Experts of a small language model.
Size: 8 layers, width 320, vocabulary 11380, 17.2M parameters.
Experts: 8 experts in each of 8 layers, 2 picks a token, a sigmoid router, 1 empty slots to pick, a shared expert of 192 neurons.
Training: a variant of Muon for the experts, 862M tokens, 6911 steps.
Below are experts of layer 2 (counted from 0) of a mixture-of-experts language model. Rows are named router (the router's row for the expert), gate (a neuron's input weights, with its number), up (a neuron's input weights, with its number) and show model dimensions 256-319. Each number is 128 + 24 x the weight over its row's rms, rounded and kept within 0 to 255. Numbers have three digits each.
Before each expert's rows: "mostly gets" lists some tokens that are sent to it at least half of the time. This comes from a sample of Wikipedia text that the model never trained on.

# expert 6
mostly gets: " his", " their", "at", "ton", "iv", "ot"
router:125144105142100136123104178106166153153121135100121115157137154142085117162089122126122102180135119119101142160106136132097113098140164142153089108160158124145146158138131175100130099140182106
gate0:125140110123115115100120127122158111181112065128122122144129083146078149152166129104164129131104123126122128155106132124087067093095083099166105138160105109122145115117130123133131067157127109
up0:144134179139124114119136137150108141106141175095141101137134111155135160163111142065117108126141161104139128125136152102111119100160187138091122130098109146099122115141123120137107154141102099
gate1:152154166118110144108175155118088128118101101131129149123134132164121149138135134121078134108165077081103114102137165169109148161130138122122104139135152109157106113119150159123110117129111166
up1:116112146133102128172138121093095164137133158165132128155152143104133117122118104156123108159150110157142141140177119111118179110148145103155160112118113127129138170097122110154092142123136108
gate2:121127150132093081147174178109095129170140168126105148103158094131165154096106074146138152120154173130096165115123094123140114112151167167152115104110132115136126096101154146116161131126150168
up2:132130150129138159121156132137118116113157150118152130098141135118091175120114152168109178147093167134115111146091133128161088123109135132097144118175111134123135141171211090098142085153133112
gate3:115167182110122131121146123128122154133110120101136156119127141147122129147133138131116131081111101178138121130126151137123118140115161105150124139118139169105152141129158127104137105158147127
up3:170116145145105120142111090090076150142155109149166086119125127119171137100134114114158125177139126111109145102088106107155137108108148123121097130128092140112123119135078126134096135092095127
gate4:122140112148108116130127140099148151137097130130139122156131150093107100118104139110166129171121156152120144089095099107140128101136136135165142068094152128146107118091141141118171141142129121
up4:097184170098133124084135099140093104105176137111147100116100130119099127116157119138120171110130155105117107088132141134128114098152158146121183153125100135111097140169125159164139100127097111
gate5:092131150164152126156106142105098175124131141126113128094144069135102099132090110088108114162120147107133140192114132133114166114107127134122128082183116137146142117125127153097161112102177123
up5:124127109105140100155131120137121163147143138163135123174131102120084084078138127120111116148139114139115135119108115177181114160146145116150102129108138139169112107115110169117161136115119154
gate6:134094136143152135112090150128132142106148132107112146143134133131142109087113163120106159141098142155113104155108138113140164136168144168118065135155149117134104109113096101172105122121118167
up6:161139135123124106166106137131072161153122099111143118123143154121138136114109122168149129175114126132114121110114132134133144103147076143122165160124137156166131170139169116110149153141121152
gate7:122102161148109124157167119130124094117145152125085123172124150129110082133119150109042153117123115131121152139135099142126101139170139122103154111133151188098130143134159138133118139086129115
up7:188128184154174119131162142094146174119104112125176104155083131081142139139126108141137114129126114098125139105101130158112136168133139127111150130131119119097159161126113127141148144126120122
gate8:150136157145123117159108145115149127155117121137122110143126134099130162167141085123142102158129133107104117126147132144101109132143162131076109118119104132115158116107117140131124116151117124
up8:134121154141139182133129112150111144136128111119134139162176125106130095111128118118087131122177191146080105107112116093157125090166187150114150138108126120128103100173104146129180140142120112
gate9:138167127134096145121089168123198118179127160135127130148178129107120126151101177126117136129107125142103111131112160122143150137130123143117114130098134112124107146142134131099100189118131147
up9:136126141114118144126124109123109180148161115151140154151091154114146109106109174126106090077150127134114098088128058078153145111097159125126119160130158105146126130145119129156148151111083129
gate10:090147185159144144108113141113134122142128097094113090140082142141157141165152133126139094124135147159145141139079123162089133103137173164101147093114121145161147128110086165112121169074112124
up10:163109129099099112078128140090111132118155143133114099131111144146095116105112140057136142101132122163127072113098168131076140144132141139152143154108115085107116148119110142127110147083102087
gate11:090108146119151128146085156142118120142138124159131127114123120152147112132114102129155136139179126143119142207135134139092079102101137152130115121111164123135100138181134145127148133116101108
up11:162083125129129142151127147139126132109099131093136125134140132133117150137129118121133132126079149168114131086089111121116158111132155116093129148139163104135127157175114115089163073126125104
gate12:108136108116134150127107149110104155112114139123073138139118126145159182111104141127139110147150145143109112107119119127116151117111137150135110140113152113128133175165149144121171107165110136
up12:090103161138133102132108099140127128088122176124127129117105141116135139131135143102137099106129100094128151112099134112123081116156111139166113089167157122119160128129108128132136198116112107
gate13:137096140130110141103137160158149088134101126136078131134137092114137132108118106158119073107122130133128136127101157171142139147090105134124100140142141143137108115127147143104118117117106080
up13:122105155134163136134156140138110135151123119142108161151085084089112107183148119157068176130113102162084146124176074127123166105147184168105157147089146125131132115071154157146118123132127114
gate14:156123155146131093088129184154142146111122096123137103103118147137121120179148108114112113155100126102152125134140149131106143156083151125128138127122070079129161118121102162126127089132127137
up14:165159133126116139137116167114103112135151119127106129140138140118123129082116125175112185128142129126131114135131114105134150160113088140120157146119110148137140139142110153112106143089137115
gate15:127123149146095141089118123096138080136115162119160107101138114168117113130122142112079166138130123093139154136111119105125124129137179111061134126147120159145129164122140188132131153100162104
up15:174116136142149123117100133126116146107107142165101124151130098115126147167177148106137145133123139126115172123124105114112139145109131145133103148136088148136129159132111162110125114123139161
gate16:164153113118130167124131142132163158126099087120117153147089172137177136169153105142123092094132126122145121120088203107084117113062121151140121122086125108115120133125147107117107127127083132
up16:082150094132141104125103152130148121183131055062133151148151100106153131108114077133115130118125142183105114125135176139135146137117137057111159112094097125154123147111104134140115184149138120
gate17:115133138135121126092121139129136114170160126119083118146111143142125096142139145147134138137155095089135136154123125110162130146105146129136115117207158096129097120119132160129169147135189149
up17:113090101156152111123100120112103136140126132110115161111149111133145133110109096080092102128093147145103086113145095143112169122133141123126159120087177134179141150153131157106161105085187170
gate18:146119142154117102146107091115167136150116130117167177124091101141130097146117099165101134166163137058130076137122099126121102151117134114095130125145107087117089129139148157168141168101161169
up18:107155161124149125118131158126133159136130106150107104121164179126184101106098149129156091149097130172132119137184126144122120108160113137157067170126134159111115111162115049151139124139169129
gate19:110162154140130096100117135103160161131147149104092104160097107113147147167140129124121113088158140116123119143103123115145099130132123168107134152103112133132168160138133110123161175121174146
up19:112098142133132128126103157109124107111099149133114094104091085137096157125114133140166108140139161137128132148175139175120115132154148117143097158130171155105142103150143123093136099137131158
gate20:179120097114107087123156114169147107130150090111095141104093178135090129116093120121129148121122135100140151152093129103139154120089073141131176128135137124132070152135130154184116157155145161
up20:107127114112165088115156128145084112115135121135117110132159153119092108110128141143140120113137132135124114113163138139138140127136110117114130157140146131121157118117119188163113093116113151
gate21:081161131145122112117158137136151082152101117105134135157135141190115150166116101112125133131119178126109135152136132138107117110108140107149094128116146102103145185112132126077108147149130165
up21:110122125101163110168137151111157139114115099142125134098098109188166138130147125099110146157078128156167157147141122104125076125161149147158154115148139076129127150095141158159143121122102095
gate22:164123136141117160128113166096102164123133113126090101084120125103126128119130086130145097141129147125142154151153146159121141149119120123122130112126113143125127152161147097156107138121158139
up22:179138128113128165128105114096120071110164113122148110150136140166120122126113149130147116162115138157159121123106189121146106075137117134087144142073103103154126142163113154144138118198141153
gate23:109115087139176140097115110102162118142138124129103090123184121159128151132071145113088121089098107161144145106067168123116126115125127118129123076125145154152138097127133106087096130115161147
up23:131120108137137094098105112111142141128075098146133130122095103148104134082147159132150100111174168159127145143094107099117108110130157174132132122108097140116136095090091079088116102100107142
gate24:134106129134120143125091141125181096133108137126119118126153126146136133121063079167132086162117141130113142152124168137099129135127150142114106130134106127160164131164140154073104128161148102
up24:174073132124148101147156095143126164140130109077090076111099096096187131092137173156117152093107116129123136112093139150122125115091135151134105112118141079145131110092091127109135137176137134
gate25:107118158129110126128129127100146085139189125139123149163124104127111167160157129138158107202152142102146138142131167098114130124103094140161121157135147124120147166121111152140143120144130140
up25:107135130121117145132155134139151065157160109178108086088141126139128112127149145103147110094120162140155156109105156116099082125130103147116102092162109135186086100064107119121122141126120111
gate26:157153147121124084128093104081145137088107123120143118128161117127152121156133102125137112157122169091107168112077158139120125107144140132152096130130121149142173115162071129115124165103142090
up26:119127130133102157184159134167106137134102164133121120123146132156154107095107111159157153122110145103158136097158119113145161121147170133163127115122117083175106108164113155094115115103189121
gate27:150109112142139114131104175125161156149154135108125099147141129137116139158128141153108141128111113128071107174123171107149130146082162136118134136140148095110059143158127135161139108127094120
up27:143145121124128167081134135097099080194149112119145110146118158130115141116135136144144127109130119119132091131115144143102137104150138132131104108090158156127121136127130140104095136127103189
gate28:126122123114153175105137089151139175142118164116152145077132127105132098118116150142152118166148108126117088145185128120134107135128115134143108149163077166129118118130121138124141081143104141
up28:095113159153123140150144134135121133192168123152113090142115103079101127153111119132132107100106141072138117133105133137139167133119116111131124080152114105129152132144074153165102132110172112
gate29:129118146141113131143144143087100136133107075115113131091152137143128106091143100148107128143119149135119117159136117115163098135123138139130130136148093163124142131110155099111076126135132120
up29:151123149136102114138139125143164152129129113119103140122186153125087131153134145120160128141113129147152151179131141150137133096116105115135139099138092155135130133121143147159120133079082098
gate30:148136163142149139146114161085140126159118139105142104138119152113124121176196091104078148125113108131092119151118163128128094161120122134157129125101169154135120190133137104095114121161121084
up30:108166113134123117111166169114134170149118125151114161138112109126067087114122139134124117123111085094068115086112121121105114112164132149129155113113178095155100151137134136150117123087153128
gate31:148124114148125120122180132146107163142121141141169164155122133156105137127153196107095138169126109103105144173120119128131158114117160139132122105168103100145098129110114140106152120161112077
up31:100137130126155175140148137104049102149108151093168080092149138108112087129118064128113112147148138112126099129155143127103122191139086154161149085101162166124135131130151117121147110142140141
gate32:160173142137126122130159143138165121123115146102112120134093151148097117149134145165148112138118170082119126151127130081114127138121151130111123150098154072081138116090124146151112141105100184
up32:160149128148119149111116138130098109112119106095129118145118139142150124111117136147141101136120134128124109155156089127087141132190108081108101149099148066163160152147115088145101140076131122

# expert 3
mostly gets: " (", " ", " A", " He", " K", " C"
router:150169149143112116151144110127107149133120121121129107108111134137142129174145094161123160110133149146100151145135157124081099139145131158124092132174110168092144129126077144145149152111163151
gate18:112132114131126113141139162121146174102167135107086118126115163112139169158116073157125145169126123111114152121120140120109144115156129158148121119131116164112151115115137107116110126158164156
up18:155126101127147090100130155089122111051113117140104118135123123122128094100088154137132115116128140138125117157134112142095184150128132141124083110134121130156134130134128120100101122119148109
gate19:105163104127131095123113105121113110113146131181128103094125108123097121161111132159126168085100111107123121128137134149109113124151074128119101141080146132141103135137132091146120106108134130
up19:198127098126138110136138100127113190112126142134101116091120165126107124145124073151140122140147105111177119092130134109131144138116110143110110090119100110110119135186122139131130108150133114
gate20:110160110145143112126120100103138122141129117132142089107088114161137135105145174149169094174138135146110152155123117074149074099150164117131151156153136108134117107132100176106135119112152134
up20:086137128110125157104153145156111097123118202160178091084096095116160155151144073118135133145097198129191145115163155118092133124118142146147098136122194122108154103142165128133128152096145119
gate21:111131132126133126124167141140182139127121116097168152157114098106099142122118134125130095094105129123143121130106119119092157147143090089159117104171121138097151154160115131156141170122099123
up21:155114111110100120138155118133100137106137120097127134109129134088105097142146120115138157150117088158105138149106089128131148098160087131140122167148081132109162149103124144112111124130174091
gate22:122129101152163162162091118149176089128106135191150120121101118124146131107132180124137163158149142163107148122105121088129155105136190143140145116152119142119115132150119129108151130169142141
up22:081104104102147174083133118134205139125113114157111091118170129093117164119155139121143116164161094122164090138121156200141099115120134134155135128138143159136160115177123138111125091120138121
gate23:156187127115098141129103168093186087120154123158145114084113114120071120114123120127123101112112158157146125133095122148129074146174121123121088136132139099116120139118115126145115127065127171
up23:123142124146143102133109090137127140150114166118163191116122123127126156150135122103109116134117133103113115136166119152128127135121162118143138126121137164131145110110169161132134144147096134
gate24:133143095115115148087148153188134095125083111197139147145110120174151130113148130134111095172134111152141094099144134113084169133095143129101132114136115124116101127126169166160115140120122115
up24:133167184101115133133095101113099138125152131135125148100108127121161087155156095137137117125083161108128141149069089132130128117125068124154141133138120155125128131087137131157182131134118150
gate25:180099168145148128168129131115117128140138162132114106120145137130092124104126147195172148103098131148093108140156169130094112114124133134113148132133142121155150139143102129132147151120144171
up25:108111106133129135143146162132111141131107102138149136104130138158125115159174121106100154105081084128110130116111126126119145155142134132139133127122113115085162113191093132111116166120115122
gate26:126157104112125123134143132151192136100156108138128105138104087130117118154133142133155175110181106091121144136127091109104145128140114136092099139089133150117134128144124154136125156147154145
up26:156116137129125116149146088104128144100166118054099150133114153085081129172135113122102103137132121078178177098109192156111126144145145127149080121135109152122130141133146127147126113156121099
gate27:116156133141097125191104137131132149111149100155105124134104135161083152129153084165157159142127121121171100133118132129088180167115150069158120140151098124101134125148117150124098153158103134
up27:152165148120102133082126139131122137101123114126130113123087130131136149143179077145144147141110152083103163133133128126144086113107133152154137153115180112131176131174174117107157141166192081
gate28:108114147128168127128174165113123181102130148123111087110140124152130130156113112135093142097130205168112146102147155162092132118142159107137105139148095112126124129155088110131106158123119163
up28:159141139142133147140124118132160112135111126111139145172126132112099161121121091128111119084083143107145126118110109111092138129134106108176099161125139147120112149115094113128139115154128158
gate29:206108128132144122139126120116080176120148108080155144164132120108133141174078115132127164187123147171149145093129156100116118101116126116097125144094144139088120116120153121154105154158130154
up29:085107116113125127127135147127115142147085116118124126177129142140148147130161144163094134128100107084137119145101100106117133122099123127171085103096097119156140109093118140133112138081104122
gate30:155105119140129141080141096143178154144133143103089133090117120131115120169103162141110137122168138099143146103107126113102110090110141120149150154157143144123185142100144133112133133114097108
up30:136170126118165103118136122144154156075166119132077130088130142100129107169135087128152161093149128135133138117114153153132096063121083121136104106117081163126113127103111107120134144151121069
gate31:135146133146131113208109116084128161129126118132134138098126148181145108150141136146102113148120142146103112090149173118140152116143140070115102171156106137146144144152132094065089154131114068
up31:175184099132150161099148104147125110112129114152129178130116137108150147093137167108136151143148121161111179134125125111142174146124093139105097098114117130106129133146099107131067118103127141
gate32:122138135144116098100129100126136103121138162125138162137097161120095124106126148137160094109154110119137130122152147115141126068100121132158124100131138125106180147104126134102122154137157139
up32:141129108134109145156121144153112114090132129113115118150118122093106107188059114124125102097107125099113127134090150117126145142099107110106135138092171128109115125116104128141140091097119123
gate33:149118145129140149091099152109164144135121122085108097077117128136114098180173108139100133115125123117133103159115156131095122139147097102144090146100086167129131089127160132136108095135150133
up33:142103168120136082155132112128140175109133116129159133094157068144119042149140135129137139126119117131122160133163135163128107167106107169100135121106132165141132087126166116092091125111144115
gate34:116182116102119121129103109130150151104118098193160141108137117124148102143121105118120164106141144145111096157133128106114132083146132186131134148166108139113141141150102137089120119118117130
up34:135113120113145139151133087134059124114108158131152114095135156171115137106157139194100168106126139122166115147127124095083132108149133155135097144136135121143135133130076094103084167157113158
gate35:154157115128068135126119127149122112121100139120148149128123167143104134131144128123146160146063159151136119107128108115062123151125129133097126138109146134137097078146114132130128203157141118
up35:158107153126121138117137148166119115096095138129100123133095156124156123111176107134103105092134156128084103117108128125138099139102104095159114136060142114164122074112064146132164109137127148
gate36:147118117124115093100106129133163145114106114113182111093140141157140154132138111176162074094108122120075107140073117105117142113124132125098139120124145110120078151172143137146110164127147143
up36:064143136139208133094092091131127145102145109125099147157098157117193135156105122130109092088131115147124122103113135139128153117166135143155124133110071138160095139081153170102113125169148137
gate37:119154133138131080121140112142126136099123145107121117135097179151160156143120144137144152136122167102116107151120150124101139135098105137127125152130138119156216097110111137116159100138153135
up37:110128138112144144142127092097119152097116180106151120105082126113073141107113139111201124143154125151102116139118112119124180143132115193147158124158122158116181133133114170128155141115116172
gate38:107116121135125112129089105123146172134097103131105117134108122164150178123133124098183104119108151125119134152163147106100129074092141157183122140159133190180102126157123139140137121115142140
up38:105132110126103135176138128111128124129151152131120117098154128150166121111138135132114169135124141167130142142147142125089097101139136113109118080142113106190119148152110135144085092140089128
gate39:144099160126146124123145099150127164104115143135098099123080115134181111152063104128115138133091164123136116115101113155102131149120112157133106100108093127095134107137150155101146119160131089
up39:126111178129102145114140135145106123095134103132109129145117142146161129058129123158140123108146092143155149085109108116149138119150128086111117118127134113196171167136148158160065141135169130
gate40:135131145139153135114119101127152148076135081108188134108124116099155155142156139105135167148131159135147157106084172159135129130128132103125118125137104146162124128145100093175137139135127137
up40:173103124125158186149134110122148090129139157153089126117059129148118102102166144146162112100151116069111123122181111111120103120153135136125104149122103124109174106119129104109120145155126101
gate41:147115153111101125120125106151105131146137117104153167131089132096160142150087118115134107120086137106109178101152142119116154157108149151149120111174126151081147142114141088138105130104163098
up41:159138143138174114157090174135109139121137157153143107137132162142125145107131112133096138148155125163131133127121065140167135107147102103139183135099088128142092092164120156150145142127153137
gate42:106135140129112102178143078157140166135113098099082153140110107151132142124102138133120105122132129123128134119136164086072129095139142117152068121085138138102144120117081127131122132091130115
up42:129141137123150128098127133129157108127136143085145092100141144087151122139119146151137114148128110110144113097118133151130127184148134138142165071153152128090100157126131109141130136098120144
gate43:142177135143105155111122120153160094119106088126114118107133140132135136131140123139145150124131111146128148124135140097157188131155117215144154139131128101128125187093076171114138116113084123
up43:132120111140121094135108116102138117130138113108133117096138136126107162115102162123129103109134101110107109053124093108123124138105164138107085118115139095146159151120132115127129116163138151
gate44:143112136135160085106092087143126157082138124132126102144145153139129120178123118132139177118126139140140118101082142130111122136107129153121120106182100187131120138114116110119100167155163118
up44:118122137120125142157089171114094159125106102140180095131157127154133133133120088093092157099137110169149151082108133130135082111137181124116147132153148101113102102154129093159137129134142114
gate45:066136131117120132151176131139108147118150101157165148099109154099140121124121124157118119122134168121130152131080133120104133102134140102154150087101147109150097153071130139155109113091146109
up45:116138113173114155132131143126119102109159105144162101144126113141123157119183125126104126101137151103156150111139157141135145115116145106133111115160163124117087123109130093125151136190125102
gate46:137155113132142086130130149110134166108148101094120121112130101085137159144086118144113107135097151103152164080112179157181149099136137157194126110134143138139108062154105085144115102108149101
up46:104147142104135066158101156107156155136127118079107144130153144112123105109095110124118147160129142134093148154117117134113135160129133123138121161058134103111108131141133134125124132103175137
gate47:123180141112124103132158132123104126139127098067171125135145121165166088139097195113122125140167148131093086126113080115114081147170133121106120135128115125122108131110132187152102141125126126
up47:121133142148118116159114076119117116140122122118105117094113130175152122141126145120115108166174130090092170169123131124131147135118115174147136133150117138126131141118167123161096130100118071
gate48:153128116107086124108129112114120115122142062084120101120088146138156133163155158123153148137108134106121140137078145134076116102149092119082147148083101116139154102125082135112090131130115152
up48:114158151137101146095154135122097144119083110135117123136128105149111094138112133159130163089133121101134109129167115103126100121137078134097086118085108160139141100125105147137108137082154091
gate49:143119136123099118126113099132119142122162158154122120092127116127080121133116109154113144154127109144117135162143154119148088109122162096118099194102121155105114121157115141172131135122118097
up49:142111156132157114078145123122124118127135166116135158143154135135107122159120058142098131180160116160179117093094092143140126115132143128109126124119122126142143146111149142043133142136112125
gate50:117156108144114148139159154094137127086159134162130108131176087151128061139112107156101129089088153159117127175170148150123148119101130111095123088108138112089124146105141143129160145145093124
up50:143099162129151129084115120112132119131080128101113111097097087137182125127139130127139133151105120114157140131115145174145170130084095161125136136135115155174119111113131141186112144105123131

# expert 5
mostly gets: " American", " States", " government", "ity", " British", "ville"
router:150137038149105194146172104162107127121103098115143090103091133116132094126108151121147141106146118093141140149135147072140098118157141178208113141173159126125162162117112139151105148145147109
gate0:106153115137143147114060131141109159118123088077149145114176130135162138121129166148107116118137133086145147133110125118148102101102157119089138120158199091130123136167120132082128109086128139
up0:131164134130146133118145181139132111126127138113155150145133138083105075137145090129130168172117178105124153130095136132116141138140146114121153158148124155121126128131137086125118150100158125
gate1:138172123119149152111141088113133116140097126150145098100104113094104052118133121130144175097130114129141162120114148119108091137120160136138125110161176122108111138133103171130111118113163121
up1:153130128133138132122144144107108121123103124092097149118175093116130167155115109093094128069115137137138169134144096124148116138153137117136099122092130081114158180078145078097133082151141129
gate2:160120098130137137109143117158104115072169145113150127070133133127095115128096135167097166169141150092126139162131094104139129154170141115094130169100136110111153130174120100129131133141138136
up2:121153172123141155092102092138160148133096110093121103124110121090145089132117125136142122124101144158162113173143121162159139089118153136077153144164094150144109175135115164150179073090127092
gate3:127168084141084133126097070155128115121159135110093151121101137153169132168132148116153137132128122139105129105154105122117123099107194101151134088105169153113145111093105128130126139137158099
up3:144089140131173152130132143114105135170132157113108138131101117136139098141132120157122119138116099144128116141171145141124103115150153096122157148144134153155102160118121102132107097105119156
gate4:133113095139129158143127140144114143141116142149116144144140085134168111186116120132107171107089095126133127138130160103109148144178159115081139126134097181182107151093164086140115154139152127
up4:107134113104139130131117091107113120159172131119134138180138121161120128139124112120112135174115181091138128154126154122137144135090159087137138177157115147116145095156089108159121122141133123
gate5:073095116130138173155171147156144092128191141121156119094127162079136104130135114139133147120145089145181149158161100128146125098120147126147125160119126129102138123111087159154118123125182111
up5:204136153117158116095145115118143146177086123129134120145134093175083148130100171130122125161114115091111076113133122127095099119118109108135091131120134098169104132177157111122132131117096191
gate6:093108108146116159099154111072109164181125129104118140102137080121142108150089165128117098099106135154117080137107123109114092125101143120119140115150113101104153116149092143084171104171146152
up6:108108117125149165161112107128103099118093141163169166138161110146133123103158119100147116173164134100109142139128101086140122146109133087143106098142108122106123137130135099134110182141148151
gate7:168098139133159128150142069098122111108091162134149140113078128136132141116135110106152160135154128143113143177130089098142103160140112127126145151168150147138145133116146087103105098105115126
up7:168180121121158123122151137121080136165129158155127086112142163140147131103136124145149164131132131126068123088173107172145155084137123120130103146102117164153118114188125122099114108153113106
gate8:134135112137116126053063159084146109137165129141120100102108114153167092121110161102136093115104149142125100141162123125119160115110113132167116137120101116163156109161137158121152129117195118
up8:137091139110153121063121117128113119130101115102143112127147173138154133095128118120148087118111169128089170118147105123107151152162140076162148115134149110116120149151129132144166136145115154
gate9:138129135143120136105154083139107098119161128119151132193158132155094123157125138113188135152137096132143135136130129082124137099173129136114103151102142154135183099111134141140113105120144124
up9:120112149106096128142087130128122101118152106137143111148124150137119152090138084140140136127131118125102133120171126133136168111060070113096153129098085144097127148124119100163069081100124140
gate10:124101084139128149093172131148112060087152124089100135144092090167108120174166150118137145131145143120092145114122138094157147103161156122130085111102128153164150142140141142129070126132090129
up10:104102143137099086139136118123159127093201141116101101131093149142146147122106117168118121140117154120103128120133144123174143117182127150114108125107138117160113095091121110119154146137103142
gate11:106162122140133115134125099123135108074137144123155110100150109103127120115094122136125126114107111138134147148124154148109101173176115119131096130121110173128159123121105121121152096131156120
up11:137136128126089085120086109113131136096153127108103076108082109117162107088160096152121147110171148094110125129107144106142124163134123131135160173157077138107121129114112094136118100094140134
gate12:114112124134127136135140167146153138146110112118102167109134101088145068174143134104169137145131143091130109145105164101139126147120147153121151132167111109158115162104132094157145110151164168
up12:149122139135101136142167146140120108119135114157143116112164166144112159060126139149128127138118108162087101152133091130147142065136152087148118130155130131116175157148165092108115099123096146
gate13:093125148142128136132174127091120148155081087075138084145116149159150102100152117141122128112138111094103161150153115116147111087149168145149138157080169132127105142136109139144121142099118132
up13:173104166121154149129147094079102124100148073158114126101149122101150126110129107096143151100135152144109110127125162115108118122115112065106156129113143083116124089114113121109119113059139093
gate14:082142112147146129136159148108151157116127124168120073105149101153123156151098135145121099103089127086160130107142149172154177146121123104109102146127158095167148137138142152143125128125162130
up14:144132116121154150132149159134142158088121135142122128121145122131155144109137108146112065137130121124157118151127088103138096099177115133119105135103119145148122186146156138158109163204118128
gate15:135129111123122101121114143084111136149154124109114119163118137124131127115102132115129152082129087108183080126169191096121097130132150128128074107136115151137121138113176144109134139125145096
up15:149100134109144148134142095110103112088119142140122106141094166135117142075156082096120101124131091127129149122138118103087127107117114103115091142115131157143109140161155116087109122158167146
gate16:140140115118139150110159119142114171092146110121112111071107126138148102105117101156179161132141113116114151123087151131122120133122143131153128133119112121149122163093115128152098142125142111
up16:156107094117126152145073111081090118133064130180144154117099132101089108116180096118095123116092126139173104169112126106147129146120176094149136119132119116120129124141113126147087155092121117
gate17:132106120159151144144136186112148128096133119133135117133184164127143154137108090106042085134168142148133111138134151109155135154155080142150105116118159112134112129110099136111153117135163125
up17:130141116125143146117112127152109142106111133123092138139163130112134126152135121140082128112118135114113136150139150132165116130047090081140130096130120159109158123158118131178143115106113109
gate18:154156134144144148101145135129100124122129109151098105140125158098167129148109139106099129108099138156137153078134121108185156150133151113149125119126117121125146105147071110162124138155131114
up18:130115127148116145152136116172149167134131106101117134143143079122101107100169173092174116147121128124100155145078105125135129133107101103129076105111108123151174171156155137144144095119122126
gate19:167150125173132120169116125135144136149139093126124101128125122165101142080091132066092153112167095109095168135116155139170145133131137120097099094135149148162117104104102109131145142134142140
up19:135182129123163183099134123114120137122136107140143115132127100119126147122169122164093139110087120150147118112148103155089106140130084115131064128142149160115150140149121141172142094174126166
gate20:144127090163119147123148091141156090113108171151119148094134136107109089144121140139127151135132103165080140158145124157110117107150083131135119103093083131128142121105103137128148184127139148
up20:095125083136140123131128121144126148175158165131155117105136127136149126162122116125073170165113144138118109101169090133120153128106092148124127171134117120111147116147163110133143110115120108
gate21:094088138145123153147169163159135125097116139124165067134139116117101122156133134163122134131104162119164133176109163130105079107107148127144123093125082115100129134118116122147094101163129116
up21:096128125086127107137126156108105107166118113162120095137151141134116138129096121092108130134118140107136125167089133154097109169131101116051091145109134165150122132113102153104083103057117134
gate22:136112096135147143109133109132091104163102129117133157123090123171154100141147143114174139103091112130135148126116149138115150112141145139145189143157105141113156095170143127153127191128136130
up22:154144144132130150100109112097150104139190136119144117153143154193143139130124127081124104112137137099129151148094161133108139109128166151092104116126126158132111138127110122131150192110145115
gate23:136109095161103056124146141124122163133114134114103130102135093111154116147121161118086141128142089135124073136088099156110131133117113088157096108176134091136119101155111150102131120130149133
up23:096079141122138125147143171131121137116149116082128133132120148082126119126147113084156119178112118154159161144099111141132117112136141136084143129139101098106129182110083122116171136127116139
gate24:158128119115133135121120106149114128091148120118052095139132109132097112125129084124126104130134128135152145128165174102136163098140131091133151122077190140082134150144121124166132108175145138
up24:179110100134122134132097114132123126144126133132174133151098131129188110139124108140129145175113113117144150165168184095144118122128134110210155129137127117128130140128086129132141119161163153
gate25:136165132120125134109166124110143143129117108123087149096159133136139129146129047102141135129117137160132126107059121139118118116098155192108174124156128136081164125104102142115161129134104120
up25:118126112133161155161092090163101138101094166132130132077126105122121161141114191099063122143123150151152158134105138169099141145142142139152143120151125130127129109152120102143095101128113140
gate26:115141118102086109122108129128117111144150079133079119103083115134156128083083122148141088104106158129163104134117139128134150125147134123146158107139137105140093163108099122134181152155122129
up26:141154105113144093092112125131081144102143129135110114128139124155121134151088148110154114153136129164134095125099129117094130123133119133142140159128136141130121153107092113163129153105115129
gate27:146137152147131086109135142140167157156143130119170129158161151142109195138083139106166131126152118131117142086124130135110179132111111142103136159146152131132131147096153112110132088147107151
up27:173080139112121141099117123151167168122158175119135118149105165129088133088112138130111094132140155102114121093134134136128087081198119139138111141100100121105142153122107109149128100130144131
gate28:105120153132140143127119131156119158093133102094185152145146088160120138122144125136154097117086114104113141102146132124127145146157155127115161102169125136085128113143142118117160109138095143
up28:157094128108094170099130143144128102121128158128151145150122108134142113128148113163101111109112097143149178140149094128163114110133114134157108113090121156145133121095183147125105211120077093
gate29:126157174126150138156137156086156101138179121120139188158137126171149169105148110151123093115135159140164100125147120109106147118171090145183119091153131130171126144102154120152089149117129142
up29:163140100143091125115099108092102105084132092088120147112084133145127142129092151146134095156096110130134146123135111125094141127168122136154140115100144101125146157153103138137137138119149119
gate30:169135129138126121074141130142186176116127143183132097192079119147118134139141116139133142106090157175094112130154126138123094105119138128145085146116117148123123119121110139123146122132099132
up30:177139147132119137104103135119097133134114183149122136135147147162150160160120143128195142137156137148113147127096111128148162129142194104128134144131151094110112134092111157114128174166149129
gate31:121143066129130098124137096170108125149093142105143120091077127144123090179109134130109147085179148135085092140105098134127101163153119168121135114156143108117151160151139134163157104127116055
up31:077143149110105152135113125102138139130146125159159102104147190121122156125085128115112182138149121096135088101157140140159127147160135189142139156119141132132115138114176119078100126105112109
gate32:137098096141115113155142088111123169127137159137140113108123148168157099113095139139096149170141172201095122099134144154133146146155130145093157075117145092133103145111100129137113139117160124
up32:152081135144135139159092106118127148129123121159124115136142085129142162103113054126137124115118121161094138077111115127120138110115120084090133151165107133123130141169095134094109139131140143